Experts of a small language model: 2 picks a token.
Below are experts of layer 9 (counted from 0) of a mixture-of-experts language model. Rows are named router (the router's row for the expert), gate (a neuron's input weights, with its number), up (a neuron's input weights, with its number), down (a neuron's output weights, with its number) and show model dimensions 256-383. Each number is 128 + 32 x the weight over its row's rms, rounded and kept within 0 to 255. Numbers have three digits each.
Before each expert's rows: "comes before" lists some tokens at least twice as common just after its tokens as in all text; "comes after" lists some tokens at least twice as common just before its tokens as in all text. This comes from a sample of Wikipedia text that the model never trained on. Tokens count by the router's weight.

# expert 2
comes before: "0", "| ", "1", "3", "2", "4"
comes after: "0", " |", "3", "1", "6", ")"
router:163098112106128185153116052144150052086116124176120130122088115174178162139163094123155170149127137139166131137100123130142114150131111138122100170099122142088081141135087123174168132137114071064144143086057122114128142101209153129165118154116141130121179166095087128117104097098137108134140060146173110098096108178092081101127166116143121121135214131107126143137177118108132147145161
gate0:157230100131098067161180119151138101171056095081183111150154132137106147182171156110130198111154115121144102144150094170105120126132097125155133110117092129179078170113140128053114139167130105178179148108118154126143153154123134140179158143101133156081157080103130205139093122137136163142175068158116185166132096113141137089078137133098129163135188118125158156146127122193148173116104
up0:137120117147157155193167109151119073138106104145160119115132189106162115124188111065112109132064127090143092067080124159164133166090189139090093098128095129173140118089059077161091137106173090145159134106091151133156177098046111094147120110134141117162119099178133049130123155057096128143120115133067076024169121100088155142098184117156144063116196116122103129134131159095128151146121
down0:134106127177211120154150156116124122174133150110109073126161172128153107138123158079149172103103090068132125108125139160136186137043101192142130072188108127188116163054136134105109179085149144127126062134090075156158141159153132106120096126078135143123147176101169082125157173074102126112117096089160157108165127154104093087089132108160155142089057123124148149080050171105193130143119
gate1:104081128113122139081122146102113135108157109078175184084071131156127095166140196101100087182056130125157132128169103155145146159168154114112114105113102119123123117105108149149144179097113123151189144150075145082136193138185116105102197161072185107109126214124163137134137118155116091139168130061138122151176098056187092113149172165078124041134156154182147160121181079101137117092129
up1:177099149064128122102077136102094139137118165063144148147110134053143107113179165131131105183105166146131113123154134128077148164073173087141111138145105066165156109040137134162163158147111127163092128126115116151084101140141140139145157129138217145116154088089136119170126164153053084169137109094145096169119128076130123150121129118165115102148092142124242119095118122167087125116104
down1:082116088126051116123121098080168149152144110119112074162114122132110129066178184184079192128192119137124097160105113218109158130168106121143187117117103116145159106123104115111099161100140111123170102128123194103134114159154064085105092139120160129136116089176234051148135162123103109091107157141123112105101170098127118092169135152168128156180166092070140129149081127098103118182126
gate2:092116135145152159167100154148120112135121117101095135117129089135119082145124115168100104111110132149201098179119118103106052178191176166110080106056153133169146155086163176176141133167135177105210136113139133115135127143089121102191119098158113120156088137144177195149194117210084131163112117102138108143174095124152131130058117073161108133135113140179162159110037113154146144110140
up2:180092142142122158115159110164162130103132134128118147097131168085130110048062107118120101151098107106073096080140072121139134127096113114072176153117112095108099069157138094168083117137112169147114129144120125123140101094100129127162149132118168078116143195147169113169141106143162128130126101136112127221090158096119152178098137069172167097117139095114180152250098109143062136117089
down2:117140119183184065088185094130160079156142106120155133164090149119135158139094161090110176168164090053140181142152115143137080140115093124168079081117135134174146131128156107129190096162146162102088112158042149161073097114064087080144144122147144162131087152109091111157116106066084089141124199112088132135133120127123110139127152116144077115101082188171086110130113174084153137166093
gate3:123115174126110213133172100103137089123133094115202085067082121164107167174134163132144157107161158116146098095133137133141112089118118130075085119066110125158200111120153126129136071107130099093162134139134107082168136147143128162132188116147115140107144169069102146172207101147179178161117082154086185097102128159194110119157099120133125161101097104109135075139142147171151144109128
up3:169116148152108081144074096112148133148132166159087121166144157094117108105138106147191150157084162105106150172130104155104183149090156090140093095196163125140117119120145124152182125131144123093116161096172123107094063171139103133139132120079106131160079178184128136117108137147130095169121146111150154203142068179165114105187139132125124091105112130131118137127110107113170128114114
down3:100162140109154105127105122110175157131095111107136157131137142114189139143085137118154091152063156107170157085122207150154180128117156119116110159160150132075068131134074106140095131100133102084156129156154149104139097103107127150139099123090090126124161198185091123137182150139134084117207113107162191128097180131113125065117104125164109102125126186159116158099110187101065120134106
gate4:154147133092173052101137132152112207103157188141140185189119083086126113103090123115110151140151200165123150141142132107141125164098138149093110122086131087115145183171172123122127093099104170075166100105152102120144093159113142148108166114093174140172075140116138095139150162129142123132139130152136159134126078124105070149134130062059089151103136120084085150146141197099076088124150
up4:100142132090163126141124122100107144099089097156139147098054165146061121155108106132085094158107133149147078131175160111091077084158085067120133150160102103095114112098140119089178117124188090106164111155131138097157133056135120173157103140101104093114099132085120104086137111111123147192091086116144152151124118143145072146103125107126070215138121105072095085137089118100127110131071
down4:128129091115185135090157103159149147134121160114144103146175146142070181089092142121150159156150124105105123113128111052178162143092181148103160125140173112215080116105179078108165120140111140169087156071132128113130132153196202141111112101091146081118149112114115081123152159074122122141119161132081108074164146156124140158176108148175081150069089130082124137089160134104078193149171
gate5:068142138114110121160133107163087134140100139083103108119075169147094153143087145153106103139128124136112097091148070070110161140122132126162100163150127113214087132138149184121092160120132142107112154106165138151094098094163138120124073114146165146150158116056093175119176115198089074141097174173158122217110161103104087103097108101099147124136146156116144132159142088110094101129122
up5:134171122122123138145070159092139146141098128130104097128108088087138109115126118120120151078077143071067122167107144105187139109113102121113122126131102101185139169137083135074131112123130148128150117110099145124138078169160103097105129142141232194120140083134098156150099128145142147196175160136078083137120179167113088160098148072057149075112126146132154140160094119146086106149095
down5:144141065135119069117090153139163142121145098104102176061113078087148080121147128053145139134073178128111136117111176099095142164169150098142084121116145111159134107189125159163103141149054138121161112167178169110100080172129094117183139114083082145132152135097097155181084096092145113125132156103102136126113133133063141124122151120074067112133176081081159140058111080134135116132184
gate6:140107092112138139102102121148164145156135113166185087159154146172137143139095164144098130138166151158152135161079125165138103178042190164157170155096129105173118127149144064139124117099130171134151162120132086150082098144156098107137062135151187170149106167064128171179067123103082129124131159098154098130179106133161124175168134076143027167110094145128089187138129123152106096127144
up6:123109150090122226104104096131137173168174172132126124081132096157080192176103156100115120132145135173169090164120120118106173124116172142106125133127080091125109117125122121086074084113079106098122163138145116110123116089101118176110076104109189146103158128124157130124124064139108129162089153124083161118155172132104152171084073123106112103139133101123107119132120102110162156095062
down6:088090100102113097110084112141144128112167145129147106138089147138127127092121113120159119097138144129133103187124159132122172120116119107192166108087139077156203143131153147106124099119132094078056141136150088095129123126088107150072122132078136139079099126112139180086120071181119137182136153137079124125154151094151132135090114170110145120136146094132128147158149104163150112163162
gate7:102075099090126144077149134109108082154133117142117096050149097125157170101104140109190149131243122126112137173165110100132117127161161147161153136079131199076148059133111177114142099110118144075160102105082131169129147143098111148138182146141108050108149137114158153147129128094129141094083141161169172177097115148109079134083159137150124126208158127124139133161143128146133103144115
up7:148138176079208105161112136148119121100104156156228145134093082119150181167115104159106179104107167091137158108162158114165132109143109123091107118148135116150134122148206124127175085138163179229189134129081193088151120115144140141133134126096135216120092136108175126102168154217186112098084090087156121066124146135145134135140095145124160140100118120072121092144091151181089094117107
down7:153123079077101127132134133164139162114151117097102142139101116123182116057168141152151204145128160094062112096136121171155124140120110105124133083177139122082168089081164057042170178148074138141107109122161100130139122099115156073121095096061183152110139145132178097174189127151107109081123076175162126117118081109150143177151116093112052099141112138150130087130059131137107171134117

# expert 13
comes before: "\n", "| ", "\n\n", "|", "00", " |  |  | "
comes after: " |", "\n", "\n\n", " |  |", "4", "3"
router:166135155122126189128122119177114083070150094187121150135113140161117177119147062110185167170093124092161121099129108117113084138107132162182110128141126121113118194075141033172151101148157098114210180095115121101135167120184151106152133098103155134073218148121089109095062079092161114108172091121139088121107064117111086076092203106109167085166124096139097169099116140115149163153129
gate0:161099137123116122113099104200201135181148097147134137143162106168160105138160077125114114191087146104174120141148100098188107101138173139151069049081077154166160124178103133146137092158135117142109193142132105112128153151188140112135141136151101152121082133132162116126112168170147102147163112191129097179157103082142155092145124119137092075085139103118086122118149106086109121084141
up0:066113094147089137113059118158147195085150116105188125179160147082134123085133157126123169147144122144118132146149101068122129127035118153118123172196088082106124163170102099175126164098128117040105164116116087125120125167169130116118124117139128176160173111163142137106135150100104096126160130112163199150090127148144078103100095138134161132099108150104089095098113109174119134158129
down0:090112078146149078065146206105162120177118156137138116120146105145101098153135102147162138126133096181098154117201140112133164128128112123082037113114109173162168115159133096140155176079093108141130134065101169187163120146112118092166181149126131121138173153188132142146119129109127123105150069149158122162107101146129132144100084084172185120148092146144083125162102152190117135097130
gate1:079192122133124065154105109155109139153190099147168172093105131147087169118149196121098145111104081120053124117119164068105124139124101107193116185115105087110136141106171137090128131110172131173136184114151103134179145142084139181116106127152170118105173189229159122167084105127125100152182117116106150135111103118166150144168109195095080091126102160100112124154104160050089152137138
up1:174079097133119112139164124115125188130131103143119133156134102146206126094109083152200132178123125163155049127133072154145079137193166131131168145110151112173096123119069077196206141205088087159166128062135125169090160105091107126144087123149094172192118178080163180147096088113139178136139178155147128184177175152123106084181101130148135112085125155150095116116076138135100157145128
down1:107132216138115171121129045094115097146086157131117113119123108141152118105104116116126090130108063124143104103084142101061169109136080136216140122102094074172138119157144111168104142112149151143124132142102116185137112114038139096140154172108128161070136164126088179112114149131130131141112134127099149080057078148127121166154126141165140122129111137147175141084135111127154150197175
gate2:158133111086129169102150141152116118112135099108067157110123198119117084104185173114164078110146105106178055132113117180103144142127108149120104082130123162105124120091106131105115156111134131196167176100112126173130098092120113191075155136121157168078169072121166090119144057085121119123122167139119091194127135125081085136115120082130153142100115127153126133080141168114152133141089
up2:107102070133114124112122106179167145113117112135155114108107120124090078144061086099164070094131130188153133116132181131095144096079188095079170087103114160137134098149153112152143076106131110148127192122102160106124103148111122173171164128053172101124085128135132088186126114084189164178180107139145138127090216119091100158087135148128125092108119178175147093088109127104145103111145
down2:144117069107159104153193089159162142085152150132165107155116093122119136122179079088137135178124096113075195146135159106117147130109164151144120114133173103111122115142090113114078042128096173105156154179170149153131126087169155128091169104210102160089054147168147061160099151103160079115135121133090132088130161123091097174157076068088145142131125129086147078090145088102108124141156
gate3:110061113124186087139154193149054155184147112096226129215142150096093143090120109184090125123126134085102151118158127097126131122131120164127112163074112157116091150091188187134125049186068176089135129156122118143135080139143103185143137117154147115145127120100086114130137174112079124154139166145105104163128100162147147129171095140141119121107156134168160156100126115128101123097065
up3:129118160102102204136125146117155103151155100161125142145086093144121143087102125163156096094157131059143092140105123073056118107140144113126121143152150127117105127133136113134092191131216104146157076114175186152145106116095130122152183168130151116112153153148123143096114083132123174106110119144090123132148093114205104071119145108080114083114143085079210117128153106147133155157120
down3:144134122072126151150133144143130161157138097145151093126168154185123172153135078177169181147142151149150114141175137122152136160155093107094219096143166126122113090085154194138120088125120195136139103124129145177127189155185132167141149156108132144145170146179187149095164126185163137165067132084121089125070158127106068103138140089104084163172128066199130111168071166155124193175103
gate4:177143181131142123125050123154140056122166085137120142146106125118105136066133128115137146185118202103123114242047121066147160109143174102128190091148181065104144151191122079137151135154057073051189149107137138120084121130129181134117136130113100081075136123123128098114155105129114110086158162137112140096082056122152071112085170099127094117162138091129173061127147156124103202102112
up4:144115143157118154070094114163145136105184064123126130135135119215096126149086145145156126157138121137156145107084143097114183092135123185173182069131112133121134106108128155145090120119189072105157082094170080071079135114096110122119151114132116137082151124201169096198142144142216135168131154092116196095128121113102169153130109151140093119118130068138125127097146103141185156103140
down4:094154128166136126141086166099131093155119151097098147148072125124069106115180153153119105108107121125097140137202173119113140144142123174135154159115087134119120119138137125127142172148113100164136094173084138142165122087105153144150084110071119188139138137088130057126124112191142165138062155189153144184154123155103112133103060147167118090165089169168091135137122163138133092124223
gate5:105170087094119155106116087154148077087065124105129087108106171134107115134136112103074200134148151084131089103071073116109080105109094105101093070107085082124144176126126129124136104104144089136118134189118145123093078166174116092149078164148135137109159108147105121163177090145182078130168055178098130153183101077131175140159124124116156124126150201180139141143127100171195139092117
up5:048141100087131119106101137129168156135114101140123126157099135123159085088105141113163124122140074160126096161112137093092095215155166149160132141119123149130088136174116154122167124101182124085095114150142114086084132183174107112082147177050115125163152155150105153162178131142091081180157135184192122190123080113138147146140073112138069171106102138158098066129081146160154084113188
down5:086148090100146054125136100145158109088111081131092138118166120164117120205165149137095190130142128101150089098106110141114139086155112069081101183153180100143210164124165127087147098092114106121148100135160148157178092136082105137121110125124110133155109095104119131134113122073078089145099161099160141102110115179133142129131110092148139087146153136171162141081182150145160190121151
gate6:120191093180100119205114122110107078104191057134143132141108121118136133123139122108102076105128073113105123121170100131104114097072070109160059147127094064139061137112090180184108126083140150161146110088094135137112131159119104155103147099124168084094130155166139087154117083127110157119068118177148102198131092157126149144150177131153187111151118152135137128108145118133091024204138
up6:084145147102182122183139176122128144143164128109117153176147098154160111130089190072207108134097133125101097143114104189130143142119088106136153144110136161135132130157114133072137101101114162155142080147105121175119083122163140114027154093122135132105174156129124174069114091154200098114132108130171146081120140134115142185131080135141069185156164160160150123106133102106085151117113
down6:101121157114062163132122094103088093130097104112100158148087112127185131107166117101110130059090143128150168099103110129079182106127087149071064133114106154101134125163128138127158038148089180126088108116138120139136053141051135120217191083149093108156166127074150074120176126110150158160065132165145137163092106137100133122115113135133140076147107140180110141066094119130131092100114
gate7:120159112114165127066108124136160123173181117132118141153106091158186119153189107134177104182132159121177122117083107134085113083159138126101145190150144124092152125126176103144124116121182138126161111097124144135133161106112153197115164172114075203150120117100168122135091099082113121136139071163153102136169117147119077123166168149133107124077184095110059129102148111147123163116148
up7:081161133130139139086137174161193118072147105105073116117127108088150115175185068126178112164136058125100168077090135067145115161146111114140149108184125145178103105143110136134092152109093145125213098107109088203118120097099113163119153143107112144127099100202101113098109095154150122117164102142087074141162105114168105192102119158112146155090177080063085137176167106120079171147077
down7:115142177107175151050148118092116191162100167099129039142132141153105116133143101124115171120102150146113157138068125152107137100135166130134074080087144110126149162204129107128153130143109136111095134120079158184129111109096140147132239163106138071086146148140149143138097114131170162118094161174149055134135160118139112091197139179134178100103078100103093150153148139094109129141160

# expert 8
comes before: " | ", " |", "; ", ".", ")", ","
comes after: " | ", "1", "2", "–", ".", "; "
router:131098131105141199170130068124134109094129150153112152172131119177182159132115093156175163117077117099190117121137085135179099119092136144154081144086132094075108114118129080187170087169138086089132115122105125108084088103158168139111118117146153100099156117101097140078118136116119092110130090113152116096055103168114102131140143162130159157149176102148151179112179136136185134108129
gate0:143129143141115138143151143101124143069086123102185122141098125142123085051143164094188187144154151152114143164108166120120082109159138106083146089095148122078080154142159136094085100143171111150186091151041089172120104084081130128172152114158138185114078116091140055184176118105169126149161140162109094105130174089082131118144115160191140141123153137090162162134193129158100088163161
up0:070085139152127157087084118136173089130066156109168175139115135146133117148134046154167127153079140134129174136097097151139094129099174089105163208155139140195156134151145094109109145133161096152179081140113112124090187102143099154146088109112086162110114094150159146149159095107113045167149130223153119125140138086085152128072095186179124140133142100115086122177138122103111162084209
down0:128166140173176172143165180159127114137143115118119137118140119142150103102157111161077168079059180124098117133110167110140166147138186127174079120245098098160094092114086152106097100125121163104126141104111107107132121138095112102116153125124187127133134129125118121124074144134142175179066092129142153096083132118165174087046121155140077115121083153120150130125193123077101098143143
gate1:147175153120143207194148114139128114131126132152108132133070112116118125186116145163123103136173146118137121117069118092118043118084178164088130122122117138147139093146082145113162143100124114120147089135156144116132127089210134176083065082136104142050159162109085084114126091071122127149125161135128141139123076163136046186140117159165092094090160155113182138174130107098204159135131
up1:045069139145104128097157150128088148204117055115119132164116141164138158056138137157128149111184110148091131110136112080131161119160100126079095124127158099131152139143215153092119136076138109177156145105092097102161152133085131111159088126086132123055106145118128044060190176110136141107110149165106146168149058150165122130129147133107115100114096058150117129126099074136105107126144
down1:109106136131123070146126127081076091134101080085072124148175067213127143093133147119160186089151180102130183161081130082077153128127150241117122105164107196114098151136071113096138110114086104074111091108125136149132133153035162133144074192127166134131079115122146177093146147117051155180099170152135164087132118113149090098186177114074090157147144141108097101131054192130155143099174
gate2:111099112150094146163108123100148083089031134133110127107092068142149171139150138099140124143108132149192113115146162119110139138181147178075095133125093095152109157204130122132192107092165138055141149133067147172127123144148081126216087099116072136182108090088127137089147113068161123138111096143083051111139095153120154101168085165140151147146133112139162122121166129085162143125038
up2:136100172160109128146172088106015143153187120117124112167110180117108143129066147172174184168111093108165178166138167052134145106164122054132125086144128107188122181105187157069166093139142115145167095066092127134051144072141139121195162162161119153166143173164161084187104181137099103181188133122125145090137131173121134156149104145167108125140154100137122124172104092140039155077129
down2:189119128121129127133137126110097101146116179145169145126145168155181111125191133097139112125190113125201119064091136153099145094102099121172154112195138150122116179130163165146115111147146107104121098143119197042077080150149113138125135109181129092122096148171099133127148122100129109161181151057159120111079072145127051079084100179143075116128134135117131112133174150103175161119157
gate3:131162148096085130120132062161165105151149138172108150154087127092119104144151117118130140113086083178140162139170084067195087152152167094145115152111152103165148121152139109160120106088129063112117171106157137119096110187175193073142165107129150032118103136100129110061148051136127187135136130128025156080110150160112032160123119109118114163098163105086123119174093114142123071078103
up3:124127143127140141151100131073166106159139140087109074161104152148119134174086153119162093159093066162138172165095151096103164119131149110093169227131050104152140136058121151079114129135129079179121152069123192137164104124136180134134086200124146137116079104106114121124143137167157175125132205147131149127157084161148153135115121082143108116168086159138149114082187158126080110133135
down3:068166142151088146117117155044141144126185118129130075164129121080123138096174129133151128097150122176107156130166087116175164105125097092087163128144135164105142135098123142149135164153083103098102093159114133072125078115060137103115153107135100098126143123081159094111120095149160197146103093109161135140182167146118118172114138145113119111131147115083155142176129134095126137121143
gate4:149187067161170161143124134136127110150146138098111099090114115175210066089114118118150125184126137100219179130128155097118103068175167144142119062095134134110151108129111066097152106170149111170193128094117114112144166085088139114110107134071151156130104142110144129116112105156149120136150146153121090155121145142186160095107146142115148089099153127119151144089160080055123148082113
up4:139162125129175175096160095137119115148109105131090120125121113120162084101122183143081105159155144153157186171173097156124126133150209133076149142121138033100124073158128063115149125175139116143179117072091106147148144087147175176179111139122199110136095104163127182115114134143157088140095134146120133091095113124126127130085111098099207101063123108140161144115189093176101146108137
down4:125129122107149106160110131177107190096132081112117093063144119103118071111121146141063089171123081185064137064114168114077127120187141052124109111122074152107103139150163127042117180143108144099073144097110133151123150121149141105105107131126088078114083146111178190102203120081104201120139060136142158117157102118113150125112091195150135101128106168113134142152139143113118081203185
gate5:096149096136102126095073137126097081109109061104141155142117158148104115154145159138099139143154121083080080135107123177122088125097116139161120135146164141151118116130098096154073163133085094101115068100103122110170161124133124088108101118176144126148178079179146137117061137090080114127111109100139158113086071100061129179057165115136082129116092138167196084106153092107150151160098
up5:153133131111188070088141119148103130171132105135103154138116108110095051139096145158112134066168126119106133166137170148162109170149089165103074053111134118144125126108089156137122159107151125085180184080129123119082138092100171191077086120133157093156158133120114135122062150085104102151157146106084149160087162117077118188125114123075105096116088189129161161058136116120114163116067
down5:148132176129095183124126137122112162102107148092144124101141154119166138188133115087073122111095129153088162083140108110129155136073148111124112089127089118107157176198132152108122106210181051117104106126077152107110142062140080129128150123082092168157159170151066102142148143185141149147177113086123127135093132104055147155152134114096149147082176168133116070170109096075126120095077
gate6:127110134080127149079154151111051119129130123136077143132111144131126098152145147129134135103089079120140117096167145142082075129135178147074084127093083128149114115112149112102186134168150124147115074106134142126099103158187142171139132153158150144129088116057156164039186141130173221096124088166131111141141098145156098142085142196123100111163142181136155143123160148132169142083147
up6:157157074035117131145133134163142140123107136153091166078129158129158158129067133098082107093147102185122181168135119132109129139173140118130073134111151122096126156081148092154123134122160104137096121187164110127160104125136135162173143132142117158175170113193125143070158163175120098202160097108176133172147104122137121184101129128096122099107116203145113121146119082115149132112187
down6:065144195160180090179146077126118110128138147143149146126145074141121182151066147139146102140116153104105100113164106128150120093075093107131114178143132115095099159121139161167160165152125117155131204111100133188116118085147136105116112135177085176177206130117126069082085144075138100115174128148103095105116195175106193139154073133115127123053090076105126162121111139064173115037168
gate7:166146155164088094128169111135131122130059163103123150135154145181131153137163139166148129181111164156150111163132153106100109174128114150176165118084081115096104157129112143105113125089124148102124098118087190145108128156106145188176126174156186144106096099107127105161145078182107128102115191132107089106144098204128091107090167180181075094062119157140177120159132134107134132162141
up7:155157104092088154185135175110216137131136066120163125109107130103160138096151103151090163113121129156116198144083034159161149082126155075187116105142091164097127175107092156185123122104173123120154123101100110133159171125088159141133194173078129152128101158103152150153128159153102151184201145043154148157143128086112174115119173121149139125139176091102160100117027119181199122128108
down7:121135044137140099139072133143134114134133107136155091087134135111156110176110116106151088120109097121140223134109108175172086088102048159121088124150152110133147183061092127128138139133138174104198099168139140088144113107128162140192086135145130157145145129098120091150111123135089152133138127103109171195112100090142147098100124109084133085090129079096118122117129149047097100103123

# expert 1
comes before: ".", "–", " | ", ", ", ",", ")"
comes after: " | ", "1", "2", " ", ", ", " ("
router:181105182079075152161041053150141142104089106155098181121124183144153103142156120188154179148149069130153157110147099110128086129084113146142069128117143149094110099115154085120130115164096131068096167112099121111101127123157178080111110114118148120099199131113118136046104122111143097101160076110185116098106141163115106102091169085130155182138181105168136120148136175103119162110164
gate0:130119066143090160111135080149152138153051117139152172154156213171128065131133107143190163214164134163122095143120156066159134170140108146135119142094061184092135153055108139098106096104114144088121106106102124165162072069166142132103107154118123157090180129119197111125096074163096111135090168116130113102105121133090125164156155128177108121155153111159179116119148097122110181151123
up0:161145147132147143149164159087135173168128104136122123111099144093126153110124101159034117120095123080098071157109089134133126148140089086154183143128091144108191161095075123108133088115087097085083101144149165139154122115180158139162116086098143081119168126146119173125148107134119170123133139116050126122130129102137090128078136073184126135142108039092101129117112188150163128082120
down0:187193089151189137139155122199094110150165175088106143128122111097109134125114156124072138109113107077091060093087151082172116135125124118167143119128120138101185112164119150118152125095081166180180157092131176141125113104129131134088116114159157138167146144126108092130084119124129079109110139127134091126125103162100171102124155144146090122128137191061147106134137110159087087116187
gate1:187097117095095158185193142168106138114172181055118149114115141139139124144133169120095195086159140080103107088130084133116103102156114125148180063104076157164123079172089108156118149125122120085113051118105113108098176142120169125164153149131088117131163145070099080129127164094131127163032120069121107152067128147096152113087131120149130171155121155118059151155134176078123103130133
up1:141055124098124130130079140122118197086240133075057128163180108145147164084181125122124068162195125157159041141147120169153128127120055095134104172093098168111074124184058113106144100149097136212119114154159107123137147150120086160126179109109112153135138157093121127133098130106131164152091151103098144130149138164141213170093184134116110081114140113134131147148172108088147104153157
down1:084108088091086123147164143084114120131125084130165143172122078146124116141101135126179130114114153158127109118183082072158118201123106084130158117116091160142131180125095164113090137126191139129096115155154079124067145129116160093128136107089170147112130120158186129135133108131106089126076152166129124116170150145144098180135110122091129182116111133069170137117173130129155092087148
gate2:130109163150140172096063107082135128126074138099134119148139119173104125100151143176109203187143151134090066144120074092118170127150188124090146178128099099166142125180136120165115123173177151176136145128106179137158109092104160142103159143140121076094145161134141120124147121143103107139136129116145125187111141129108155079122135181134081084120114137129129097144120117129105154083160
up2:151118153118146120172126177149159147138128128114070098134114106160093169103133122133139105114212189126138166124094143116060176149074116118082142172077123163212121155157099139066192126123150089119125045119124089140110087148119102171105096073156065090069134121116096141133169206086121150119110134150094117159096199134119126140115106064091102084182108106200140061074173089083184118072081
down2:100180161124167144157144101094088169067126150105084114112118118124101163149135106177145089121113107162086111113126145090090100120140112085127153075170181151156141125167169102126103130077121118167111112090063128146090140117115117127155108147093171117098125174112101157130149105168098151109182071142092122136140111123151102103124116167136123136155179116031152126090092142152186132139080
gate3:121109060157133136165103162208111130129098187056135123106068143140145131137105140114134116157150138175111135165046131131108144109185144095119089103080166127174177127122126119151102127124168145125139133164141152101158140117146140137178102178143133138144198071097081086119147164100109112064068154102182075117125187073131140121115142154095138110107106138140120114095117080068074174190084
up3:167146064092141124087136128140144202119151126131124086106145116069083092086181137135176130144131136096084132154120069084103128148084182137149127142061173165132167100065122068064095149154145145103121104129100105098089092132106154201115133124162114065069122114114046145164120141184153104138099131139109116104075165154136095183113115101104155090111161083129158084081123091147091172127137
down3:161131111184145154143112144114119115117072125051140140092141116094142055178123081057110140138085093091158157109143063187122133117120080084111103119137156138164076131154092138074154086180109158064099181140096106156111166135166132086156113100124112147099201137118176153128111078161131153180058120145148084195131123114152113081107137190157152144099083163183126083125124132145102127103091
gate4:119155088120136159100143203151130153106151123120078153088115100127118098142185111191105152117164115160191151141112128160140118178103076099111075164146112108113059092096096062104150054166123178050127093114174092141109127106174114120183151074109079133097182144134167117130202042142119135118144105072127149179087162084068166097141157121137149103156146113152134109155155147130136146157070
up4:116163102161151121023133098136028137075172157157189095086100115141148100104134062147139132067164094150102101113135149192176077168207135170109101160168158149069132132102102098132136108135126160177193096137172132102157098131143139162128190166070152188134151156086168120135175166176175123154186175128161087144067141170160135077128147145137183182108093080085079167089163131104075119109167
down4:160107170121120097098150093167139103156069096119174139127146114190069147177097101198039165104126152087097138146126149126143162165115171149101115147183124093114073103121111169095124087159085194083111117112163139114140116119110101130168183160124126136149137064071106113108089147064138145104164130152105101184113195124105158124059073125158161099152095135155123146155107171103102122179081
gate5:103101136150097102138029145159106161111139116140153156111130196077140124140139088183146087121115106123117126161138133106083080149160152096147128185169053111144125127119137119135199089140117200146219165109137042133157129099115092125126183170054145183101133122116094152093110100144103160125190154126168072126136137105145146141146138135115085098053176156122154109208134145090149098091133
up5:109104121145088138191130101165084144159130156159155067133103165092115117118107113135128094153116137132109153121116078107134190159180162055193170119183140118119175097134155178152130115089152082176140150163180075113123140139152172147108126077095101128154156086158162147110116096169125137119168188109162134093155094131159135107151062159128067150135089189148124096132161122083131127044110
down5:116123136220090132139117058069165168150121129134148118144123122186105115146160157084177083123094170143117097137117157115114130118141197160079078168108212156140138164134088167062178111136150134123173199104157167195148125167147114145109121080164159109125113157172133110128150081136121126145069137147131099095118105141088116191118128160089170179137141151115096118139140173126127188136158
gate6:104134163106104125098114163150148145160115138174144174106089068137149127077155104168181108146086105044065160156149086110120184141139114137056062186143125158133110147124130159058128161130102146133125129157151083113048111114146118173062190119069094146180107127169133121155184122161162116169115129156153098170174139096203096134101180104096171162137104152053147167128149138055113136134160
up6:105121116111172095162130173188135164137042112140152179121081063137173158104142072137115127168097115062096137102174017100096105145158144183136073115131111139079142110151158105137083142076183146129176088135106124122113092149142179133072094118125168152184147092140123102098130134152158098098155085079101057097161170086188085131088143119134184126000083119090143184140119095074106134104138
down6:100157138096134092131093147088113157097122152090156160109145089101175193108152161060157140137208114137153118068098159136120129187139150133171115140088138167124157208125163111112123118176158085108114149096095145125107074125076145134079131099105124092092134142236152149090095137166139085108127113088183130137157114136096151119157133137101166157155143116115094103128164175155139137088177
gate7:128130060176148175083114081074116109179118100098165176146197123096133179099171135099167126057078136140182085142144189099106119151151106169158121113134096119110101200085183178164120163102122158078143107080133140158183143136105158092127167078137095165071110131133127102125148096114167160093111110167179157114115117141090152147191055101159091081149043133084148134166123168105116194122108
up7:138155139120201117093092090123215152123139158155114088171105161135102175134179091060185111088084074172152161107125092162164143207100102125181114202097153106155146116116159125097125093099154130162151165161116153094116128132114134106136127121106088133216160111062152162158149136088155115167079108143138102155112118163098154151151166178129156122092101075132154158105120128144092148167150
down7:147119154134120138197110162212156128181155140105147102161167167115113143128065066169145128162079132114129187130145105124200080122141101070101093104113102105147140064102166108129117074113127131100117164156104193119093144151125082134186064149134075156117119148049083115094170122202146182074204168115167131117154109115118122154073103123144073050207121100126137114110124103130176084128149